Experts of a small language model.
Size: 15 layers, width 192, vocabulary 5428, 93M parameters.
Training: a variant of Muon for the experts, 477M tokens, 7578 steps.
Below are experts of layer 10 (counted from 0) of a mixture-of-experts language model. Rows are named router (the router's row for the expert), down (a neuron's output weights, with its number) and show model dimensions 64-127. Each number is 128 + 32 x the weight over its row's rms, rounded and kept within 0 to 255.
After each expert's rows: a language model's description of what the expert responds to. This comes from a sample of Wikipedia text that the model never trained on.

# expert 40
router [150 137  73 116  93  88 147 165 110 124 112 161 155 210 162 138 150 118  62 136 186 113 101 151 124 123 127 181 170  68 170 111 155 143 127  99 128 171 115 110 117  84 140 125 130  77 146 131 101 143 150 136  99  98 136 111 128 181 153  92 129  70 133 163]
down0 [166 169 117 144  87 151 159 140 114 114 183  65 188 145 133  78 128  59 122 131 107 131 119  80 109 102  73  91  95 194 161 139 136 118 119 158 146 105 169 135 117  89 107 128 116 119  54  77 145 132 132 179 152 132 161 148 171 191 170 145 112  67 194 115]
What it handles: Endings of office, job and kinship nouns, often before "of": Minister, Chancell(or), Secretary, professor, father, daughter, (Chair)man.

# expert 54
router [133 146 114  98  89  89 166 144 127 144 119 161 158 177 139 126 130  79  98  98 190  68 127 139 122  90 118 158 142  98 123  85 129 127 147 105 187 161 106 117 125  77 186 113 155 116 125 154  73 160 113 119  92 105 150  94 139 153 137  99 159  95 131 145]
down0 [100  82 100  81 118 101  96 144 103  98 132 106 144 110 128 122 121 138 125 137 120 134  57 141 133 135 163  87 147  78 103 159 140 110 112  89 139 115 144 111  42 144 121 100 101 142  79  97 197  61 185 135 128 149  97  82 114 132 152  80 117 127 177 206]
What it handles: Final pieces of common nouns for concepts, culture and food, often before of or a comma, such as cuisine, pastry, culture, cycling.

# expert 23
router [138 171 113 118  82  87 123 181 180 131  92 146 189 112 119 121 141 121  94 112 130 129 125 155 131 100 110 153 164 109 137 155 182 130 171  60 139 122 117 103 166 107 165  98 143 140 186 169 120 135 143 134 105  92 163  64 149 141 140 110 186 128 192 144]
down0 [127 159 100 124 126 145 143 124 115 132 156 119 125 180  71 129 102 173 167 180 158 120  66 115 119 163 142 172  61 157 166 129 130 138 171 173 130 106 157 124 152 147 101 128 125 164 106 109 110 153 150  80 139 116 153 147  86 137 100  84 143 112 131 150]
What it handles: The == marks starting Wikipedia section headings such as See also, Geography, History, Awards, and also word starts like acc(ounts), inc.

# expert 5
router [148 127  99  81 130  66 153 151 138 120 121 121 162 140 162 131 121  57 121  79 151  78  65 180  85 135 145 151 153 130 166 123 132 163 196  89 151 173 117 132  94  66 153 129 143  65 174 137  86 128 138 182  74 129 162  93 155 158 145 119 146 113 166 195]
down0 [116 126  67 132 149 115 174  61 145 159 122 111 103 133 131  74 147 114 128 108 125 135 134 120 111 102 122 143  89  96 106 127 162  78 134 159 128 100 128 173 184 133 106 160 147 143  73 110 123 150  82 125 125 121 132 128 178 146 173 137 110 132 170 103]
What it handles: Words inside political party and league names, such as Democratic, Liberal, Labour, United, plus table separators in election results.

# expert 45
router [134 125 109  98 114 123 191 175  96 183 121 154 146 138 166 110 190 121 100 128 120  79  94 141  76 119 155 157 147 114 172 147 115 151 115  94 153 196 116 108 103  66 136 124 133  50 125 139 120 148 115 151 111  99 175 108 144 210 163 105 123 111 177 127]
down0 [135 123 192 163 223 107  90  83 116 134 207 150  94 140 131 134 149 149 103 147  60 148 147  98 142 157 156 170 152 110  93  96 129 166 117 121 165 129 138  95 123 153 132 106 138 154 110 166 157 121  80 101 115 151 126 212 117 105 120 176 121 106 128 116]
What it handles: Beginnings of European given names and particles in German, French, Spanish or Slavic names: Jean, von, Jo-achim, And-ronikos, Carl-os.

# expert 56
router [168 151  77 113 107 114 154 147 138 154  98 133 180 108 196 116 146  94  73 124 171  38  91 181  75 113  98 121 174 119 144 105 144 166 147  91 175 153 115 116 128 131 126  69 127 101 144 140 100 169 127 124  86 123 117 117 164 141 135 129 154  99 125 204]
down0 [200 105 166 195  83 138 207 192 144 136 137 154 148 121 187 148  84 135 146  89 202 142 106 104 126 135  78 117 171 126 157 151 147 158 154 149 125 148 123  89 168 126 183  89 149 163 165 143 110  96 185 143 106 136  79 109  76 155 148  96 181 126 119 121]
What it handles: Sports words and their word pieces in game and season reports, such as League, Championship, field goal, triple-double, on-base.

# expert 50
router [135 142 117 103  98  74 178 184 137 184  91 151 151 127 173  86 159 112 109 112 161 110  99 130  75 144 138 167 164  95 156 134 179 112 147 113 151 162  91  95 166  79 165  92 136  98 133 171 115 184 161 146  86 128 151  87 163 171 110 127 137 118 181 134]
down0 [133 130  88 122 113  76  94 104 166 163  82 125  77 127  86 131 153 120 117 135 139 151  99 138 151 110 153 119 104  85  64 191 122 132 109  84  36 159 134 159 111 196  86  74 149 159 194 109 164 113 128 157 118 165 133 137 117 152 144  99 141 182  92 147]
What it handles: Bytes and letters of Thai, Arabic, Persian, Cyrillic and Chinese text in parenthetical native names, plus some stray spaces before years.

# expert 26
router [166 155  73 115  99 105 124 152 146 133 108 124 170 141 203  96 141 101  71 105 168 100 123 144 134  82 135 173 178  81 136 120 129 147 101 122 147 144  85 104 135  90 108 157 177 115 133 136  89 156 141 125 104 101 163 134 142 179 142  68 122  66 167 194]
down0 [149 123 103 108 139 139 116  97 210 133 117  66 155 136 142 104 113 152 184  80  81 118 111 117 113 143 123 174 138 166 101  77 140 180 129  98  59 142 146 101  73 139 101 165 121 157  82 128 115 102 149  37 133 141  87 157 117 138 134 110 129 170 164  85]
What it handles: Past-tense verbs and -ed/-ing endings in historical narrative, right after a subject, such as moved, began, served, worked, continued.

# expert 59
router [142 153  62  73  75  84 130 164 184 157 135 115 153 117 155  65 191  73 100 147 146 116 112 157 108 112 120 125 115  99 130 111 128 212 134 129 171 131 116 136 120 169 164 105 120  77 125 183  96 184 206 208  64 117 145  74  95 157 109 133 135 121 154 166]
down0 [136 124 153 137 162 136  83 139 128 156  93  78 177  73 139  37 149 154 119 124 101 156 103 175 110 110 111 128 146 150 139  95  90  68 161 103 131 162 132 112  47 109 115 116 115 154 144 142 178  92 124 103 113 124 126 168 116  61 137 157 170 111 131 118]
What it handles: Country and chart names in discography and chart-peak passages, such as United States, US, Billboard, Albums, Singles, plus list numbering in track tables.

# expert 44
router [133 135 110  87 140  80 180 188 125 177  96 147 158 147 142  83 137 123 106 128 101  78 114 148  99  85 117 139 135  90 209 110 113 134 128 114 114 199  75  81 134  98 176 106 133 127 158 158 107 140 143 131  79 115 152  96 155 161 116  95 142 137 161 208]
down0 [133  76  91 146 143 142 171 171 135  75 127  83 133 201 197 150 106 120  94 121 124  84 164 110  95 150 132  81 129 146 181 129 151 109  79 121 128 129 131  92 148 137  95 129  96  99  97 105  68 114 176 113  99 147 194 173 203 144 162 154 102 114  80  98]
What it handles: Capital initials and first syllables of personal names after commas or by, such as K. J., Dr, Mr, Jon, Kel.